config.toml
n_layer = 8
d_model = 192
n_experts = 256
experts_per_token = 8
d_expert = 48
d_shared_expert = 0
activation = "squared_relu"
moe_layers = [1, 2, 3, 4, 5, 6, 7]
router_score = "softmax"
normalize_top_k = true
routed_scale = 1.0
balance_loss = 0.00081
balance_bias = true
router_z_loss = 0.001
n_groups = 4
groups_per_token = 2
init_std_router = 0.0191
lr_router = 0.000913
vocab_size = 16384
norm = "rmsnorm"
norm_eps = 1e-06
tie_embeddings = "early"
optimizer = "soap_variant"
lr = 0.00291
beta1 = 0.95
beta2 = 0.95
batch_tokens = [32768, 65536, 131072]
seq_len = 512
train_tokens = 454500000
steps = 7303
dataset = "wikipedia_en"
Below are experts of layer 3 (counted from 0) of a mixture-of-experts language model. Rows are named router (the router's row for the expert) and show model dimensions 0-191. Each number is 500 + 50 x the weight over its row's rms, rounded and kept within 0 to 999. Numbers have three digits each.
After each expert's rows: "comes before" lists some tokens at least twice as common just after its tokens as in all text. This comes from a sample of Wikipedia text that the model never trained on. Tokens count by the router's weight.

# expert 112
router:477509502526563454493509430575522489471578517571472439495472493459496369441452512540557456514483513532467476449541535552544489565487583428435519440489626407510464448557540476479530454556480433547549497602423480584433585417418555436535535506496537556425514465459441626515554490466527439599536520491508570525523478444504477375485437497479550455563508419534406499521540449553457532547477571458521454550494404524518521559490538438512517602479521456516454558451549465483477594508527540561438591523561495445503514478521507565453478552449476515472525462415421487478464447433473405450
comes before: " ", " \"", " A", " L", " N", " —"

# expert 169
router:441583497456528543448547443582500554475570511519535456495432542441463431486490490494527497527552533487525459404495574567506476583504512465483530454442538486501421446611523415493556503557448446559605463539406522508498511374492512449538466490536550528429545552525468492429497509438518408573462530465513516532466462527458474474534496434416540525492522485556429514519551458588367577573474537428514454517549462501522523519537552474477570607378533492484476511462474439397519511456603525510453508506544572451561538536483532520367432500360499525484487474449411520426437511480486448499
comes before: " be", " not", " have", " the", " been", " a"

# expert 31
router:481551539465539463458531470506483506488537490582469475528381500411465402514486497410529557506617593529495414457552487574587526589509553452500508490453536470500506515512547413451525521550494441558528378584461509515452584467456592466588456452507537528488575536479530552461501555434492432578463503446456546523483466469381424463435380480406559480498536501552476537502565411532462541498435518432512510578463468504568481539571539491428552531501558491486431546493546498497506577461579529487468510464507452461450476536454486521492477509443578651433486453487446398412482502496495485534
comes before: " |", " |\n", "0", "/", "%", ";"

# expert 97
router:505500502453523518407542470515611492516530494527475440490520533507527354482520472509594450469593533538517487417516568540514498561583514398439474442469481456498417495521470469445524496504457482541568465502429474592417576479474609455491506489588502476464474446442440639415499522469494466545540516449511531406516517513457503443485429515464535518500507441511456519580564478534477589568505545512506394533477444535552563500596491516490481537502542498398439493487509462425437597447558526498358514481565596529467501483521466463511414537469502523422594460456431481513439386453467472494
comes before: "-", " ", "|", " Succeeded", "==\n", " by"

# expert 167
router:499608517448505515470525469537481467481557422581490481474443542456475503448516466513503526510473535546531416437520535526499475589572544484397549478505524376466467451500470484455532427537433516568573501587460521507485519496498505410587517507602445509438544481490525495447557511475496449557556511524459523416464459525493454440528447461490590499581510429554494483516565434477468525510516540476485440564468430498548521556502513457425574520430508409463481612478496425514445494535532519573465651451483487423458628494485443553419434473448538647479525444472461424398475453493393464465
comes before: ",", " and", ".", "\n", " in", " of"

# expert 221
router:493617494501582565479573449505489550469504480543486480464454554408543449521505433476601437596511531536461494534488533538513400528531557455459523419435540426453516449580503426415514528554410519572558430555460470546498560471367610464472469494547494461514507523403402498468522531427482471597446484404420562549533511509468528447450481502451532514497554473492444569477562506465441570532413546524558487538511463514617475573525598449417514494465566535440476551464547468470464556503505564571420522544524517489484511429516508533471472591435563545491508483487424505406487480498507434493
comes before: " the", " he", " was", " is", " had", " it"

# expert 253
router:377592472430550493449481400522476547428561503536470460472482514413506482469475494479493481554544524535542453438515554546514530492508605449484502429473524472477494436494476499499519513576442455660528435504488471560457596417470535459503544487495487498464549531459521532429569501401430448556503489499501506554495468484476473433430478493434530554527513426531452506541582403539441560507449526503560407538414446505577594517529544443497530540473520484511456538462534414509490582513561521624523567496494521521509539474443452531477455517397498571413537435462449424478511384476359415529
comes before: "20", "19", "18", " |\n", "17", "0"

# expert 151
router:412526514504527505369523426504488544504494497550461456417493507483492449461474518463605505554491510473486519442507523543480467561572517473489567424444573453476503546482540474500549460547488557528508532597467473585482570444486538422523470496610474483473483579405528556434501503421483434537488520484442544479517499568475451461443372432470531532631583513575435539483538428470433489487480537461512419567441523528556557500521554421446554531506551468478455581443498435464441576438482512527453538453512504515513559439527509624414494533455522598452553463411456451362461462411474480494
comes before: " of", ",", " in", ".", " and", ".\n\n"

# expert 101
router:392572518414530515473503486524494504401561424548480491453491512457507436459453487429534493485465618527494477451518522575507440562523539471453591454520558454529462483525498397448539475535479544581557460530423464547457607444462496502545592497570546528459520509470443539361589494459441440519448527546475545484491471458452447445383438458348517494512534477540446512482570430473437551583413542513513473483488433533527501517527547436442520531433558508416439602481541417471523532494538539522474554499511500442535563472421512539388466483483560565450530454474460477443480439447450446489
comes before: "1", "2", "3", "4", "6", "5"

# expert 135
router:423501529523543523415494454605476468490521529578490450487462474474538473449467507453533468502570535517571499477504480495521484606492557451466478390454564464466452509548434522470537536555428415600529477542482486532427517455473495494530586451541549535452533522533509566453566540409431455591483515461481594555581475456450473459367427446428543467523580498537458561565515402483491548533511531436502400520537476471532531565523582447462519542493580486501492579371592464475429528446492556597518555473490474416558514498549454498441383484470532526448538482457483477469500372469474454447
comes before: " ", " The", " \"", "00", " A", " UTC"

# expert 132
router:459575525479517506356505473587456489488568486611466485475359594467496432513486415473565553531526567569529470415478496540552474592501489410483471503421519434494471515548557484437507461538466513617575445568483502511448577479517534482533482419542451490410492514509502473492539528445476365540467548449439578481455472537467450448486373498446529481546492465574517513511530457550458504501473537440544474524487453502525490509577515452531621534471534467519445572475502444510497504442511540498453620466517531459470604480481579587466451494459549592487547447499451406414523458512465439484
comes before: ".", " |", "0", "%", ",", " |\n"

# expert 33
router:510510490446560513442593473608527563492557458585493490513411498484514508441529443473528557604472517536505396462516591509573493543533505482483510481516488394534485495514520449469541489536321529595519451534474493510487553469482560447515500427530468462417520514372544568479603517486385492505495596553489553461521534517470439457468483489424551486514641383560491544549546472456467553577525519462515512583462458590531466503573589467440544495467526487429452510474536455469491559570491558566513567482562498489510596530494495511412475532454549602519541446454466483430467488533480485476
comes before: " of", ",", " in", ".", " and", ".\n\n"

# expert 246
router:445512503468554506498566422601500506503566513558454360466435487454550458423494477457506472514511483497517461471531526558520509560482502502395497430479533468519498439506534440420577469538426491521580448582509448545406581453470501488505547480502475495482542452464519516514645545490515418595525506480445545507467495475475393404449495512383480541500582434613524497518509377472422570518492514457533448526517414511533474554570527445491537575458492470454478551354577428502517509447539537532406566525487505492521483475509549562430460476463488540460558457443397415451504486458475435463
comes before: " ", " —", " −", " +", " —;", " ."

# expert 10
router:441543475478506473502575506547469493498503479565484471450469548447536434387362449516604464476538517534473462503499559537481450599541515435409472440446492413515508477538466444488621481549435461565537465494454425604466598482539503478523526427530489512410537552404516487397538531480445403559500573490485497534468503506484523395471434458361491551487532471504416551559564501584463500534423525437534465603492412503575527500538530455418571555487536466468492526488594480470453543506583542521435544484533486492526527501496490498477435514532598514470514469428448516500443473470424462412
comes before: " The", " He", " In", " It", "00", "5"

# expert 48
router:472537564520512486445515440555548558468592466517501451504480521470552456473437454505529505587514498496536449499519580560514451550531540485401505461505515475510431444563509455408508518553430500525606494567383508532462541492403536392521489474566500511422557586485552602376516485513478429505511540477509514525528489536475497477386482463402518497554522475509456519527613441574397617559465549430522522578528468493500552486535513510482551619413588530506455532461496433521537517492533535539470503448515586517596563540480540548442451512412488504522522415449375482471431462475465439454
comes before: " the", " be", " a", " have", " his", " make"

# expert 12
router:399543501481549516462504416575463469503497516559457429439469501385504445472485474518526494523590532536517520431507505637520458519536567465477507452466556446461525453567525504423529554558439463616568437529510388566480582480419504440502546425524550595440495514461469539494550548469506456556522476516481605522515500484506516406407450519479535470472544366565475520498548433513496537503474489472508463497483483497564504536526515433486508610450645420538476596481538453514533556477492512566528576496548540472533580481479525608488431553480514540507528471449461408480480391421472424456
comes before: " ", " —;", " \"", " Best", " JPL", " MF"

# expert 197
router:466501432432546478504505405504541534516495539659472442513507516414504428482538483459551508470572538525558529514544599547489376506540489421464506419486546500509491457501562405478494495531413451537598461536503451520471587522407609384542501485546507591492505490453574503557529550477548469576433525544503581521491430492400474391445474501373557497522536507516510509484544439617437563487450490452547425511483444563534485535560492473514480522466468490447475582468535493487481580537558533520520537526507506418618532474487536566468419521482525492420532478382483488489512476411497487523
comes before: " ", " —", "k", " MPC", "ur", "m"

# expert 138
router:510471496519515461447529459532503489524493435496452479484487499473529405422511518496487503558552582528442441529504503581585428556595552465470561428498542465477467497536483479465525480494424465598476515576527444534500496475459577409467560415600538569480549529523559575450573518451493484643542488512496508500515458497396430506405445458487504532506544441522502669562458476514472544471508574504471461546474465586588450528578556432516514580482613441515500573383574447528418566486491599524493512499493535509563525469519476519488473547423529543469571470444475490463425412419464456500
comes before: ":", " by", "\n", "-", " /", "):"

# expert 145
router:432504502487504547464480534625455543521620410562481461461500518474476514452519459485480543461581592597581445430573553536501480617512534463478494476465544473581476468536554538483551416549412537569593465580500459547525554452495565458571445503541499534401502510493513520456546536489450417561429616484473488439458482513499523422515394451411547495546534509485455515511543460551388490492513522435529456551544463491486546572567540440498555512449539506525490521457506402443445545494503479479469506490602472442531512502420532564509465492449512538358559392518482488412523476464501456432
comes before: " |", ".", ",", " |\n", "%", "°N"

# expert 72
router:398622528488527520454555423515510474469507514548532436472471516441498489455475518496530492504529545560435446432585505549509497503489558480468518448491511486547501442479538425432599571532457486556509371565466409540484573465435519461558523524515464537418506560466520525398548519478508441484460520522458518458501403466427552481435391436379556496508512408551429581566576391540464514574423500475549458548494457516522520543527509477464514619500535489492432587497587493483471563537490565575408564538563525488523556497439488499394412514424509538434544465501402456499486493510451462479
comes before: "1", "20", "2", "3", "0", "19"

# expert 75
router:461509525524579491455491383545518454515531533601511442500460547475529453512513477492589511522605543482573507396559549542507463553559523473452487435440479415486493402543555473483524540573474487546560428513453447572467552459490591502500550477526525557363509465517411597506498515498453440606513520437486554460494502499449495435465384460474507428527521444525384503557551399509499592502457504488519423528499398492574481535528507512494532587441501496512465504475560409435466553468558550571463578519544497415464528498484613530475429558509554519427500477462412461452420463447495462479
comes before: " ", " —", " Candidate", " %", " Votes", " Title"

# expert 30
router:463527589449510512454565423530520485510533451583518446400483521456527458465413450519547560509519513506507473511541548535598476640594492466457519482454507490443441425557486507495539463561454518549552503526487455533439609431504507494512470505501507551444512513490464556412539566420404452586475524471490500524542495480458503482419409430362536476529545443532475498487568465534479513494442547414569454596462353557563549507564528482458490524438557487413493542456570500456501529529511562503485576455476505486491553436488489612458466568520609571411567484492382504452472446481480480483
comes before: "==", "The", " The", "===", "In", " In"

# expert 124
router:409560484440524505473615481483552487468498438584436482457477517460502440434462514420520514506509566511476482450542542523499459532488551472355524490511531462522394519514441397470568463550471511588557449495493517508455632379501596447524523456518539482425573491469513564410592513445406465533459550494438520509468370526454513435422443482420549479536541500543492500498535459559481521593436513464540447566475435511512517494526524449489508550431515429398469554485500441494519577525478561544527590489460487506507528450435499577441479532426594491457556434486462442478446431486430425490
comes before: "20", "19", "18", "1", "2", "3"

# expert 174
router:469536530429584529465509486509518528503490511590466409411402501414554489432496485454513505498503554471532505499536570520545502554510519462450537461479486465524431461514456488397534510551476495618588416458493441541441612485476603461514515424529515487502540541513492559393563520536434403517514542448492595534458440518417523449455494469485522467526532452552501498509489351560479530525415591469530478517520412539543499504557506449506580538366593447445464517507556453498493564466510525557527623534536491418480544469488507541433470563415563577473560417457473435523468439494458438485
comes before: "20", " |", "1", "0", " |\n", "19"

# expert 159
router:446531476528601500400502479502505557497587451513410409389477535510461439434470513457572500588587529523462482447520484513552432524525558453491578467443529452503482512468491525480521526550468506578540512562492480545424541497479507459518471443619473540416505502430535535397487507446490411616578550485423512424555513561471472498355464479463498451527497512528494541510542378487469530512433546474526500548452481529547509561520586484529564543475516416485468575436583480496452608432478528534537489483475528486522536459462479588456444558465500559483554510369444430397447506421452484517
comes before: " by", ":", " in", " on", " of", " for"

# expert 141
router:497563500413506587485524456497485563489484492540525456476422518486539455452433501448552615524616525510573430474530511483568442513547537459493523479355466447531516434512514463500557547517464501588571483520497389527483524476524517463578480460479464523496543549439522513477536543493419438542526527482421562480558447536442462467510470460431568452624565456554466578541564455445439573551458484497570477564449454546595577573525558414470542511447545503470481533432503462485542501545540534483452549433475571511507510416509553502441467544373539635494569462457502464393408464459495493503
comes before: ",", " (", " is", " |\n", " was", "'s"

# expert 182
router:497527538429498594455535431501489548521539503537525441505436543451523480467474542458556643511581523528590426450536499522515443503583539458480507484404507447523516423533481462508579563534433480538561483526494431534475517468508505443572484446451487523511542536453530559485552552473457483583551547480409517491593412568417498451505444467423582457598556441553489570542527442445433559576444485506588467577452474527582573572533549388480506506457515502465473507388498432497528549556541541487483502428454574490499489436504549546479466484418546639496615459467501482418460463471503480495
comes before: " (", ",", " |", "'s", " was", " is"

# expert 8
router:467490552530507570465484498520520562474588422499487416520500480419516508478483536501534495475519553481506394424566484551519523503550534499449517451515499465495379482540479448509495493504490447507558418534442413556447601511381563401506533518571454506506610536462421581448576567427482476512491486465421517488569510493479512466467474481424490601514517473591441567538582463540479573519464506431559479545493459515519543593534523477448537615451614439544471523461511474471476535469488506604469465559529525514582536436483513497498377515389590533434515483485432543494418456380504495447
comes before: " the", " a", " to", " his", " in", " for"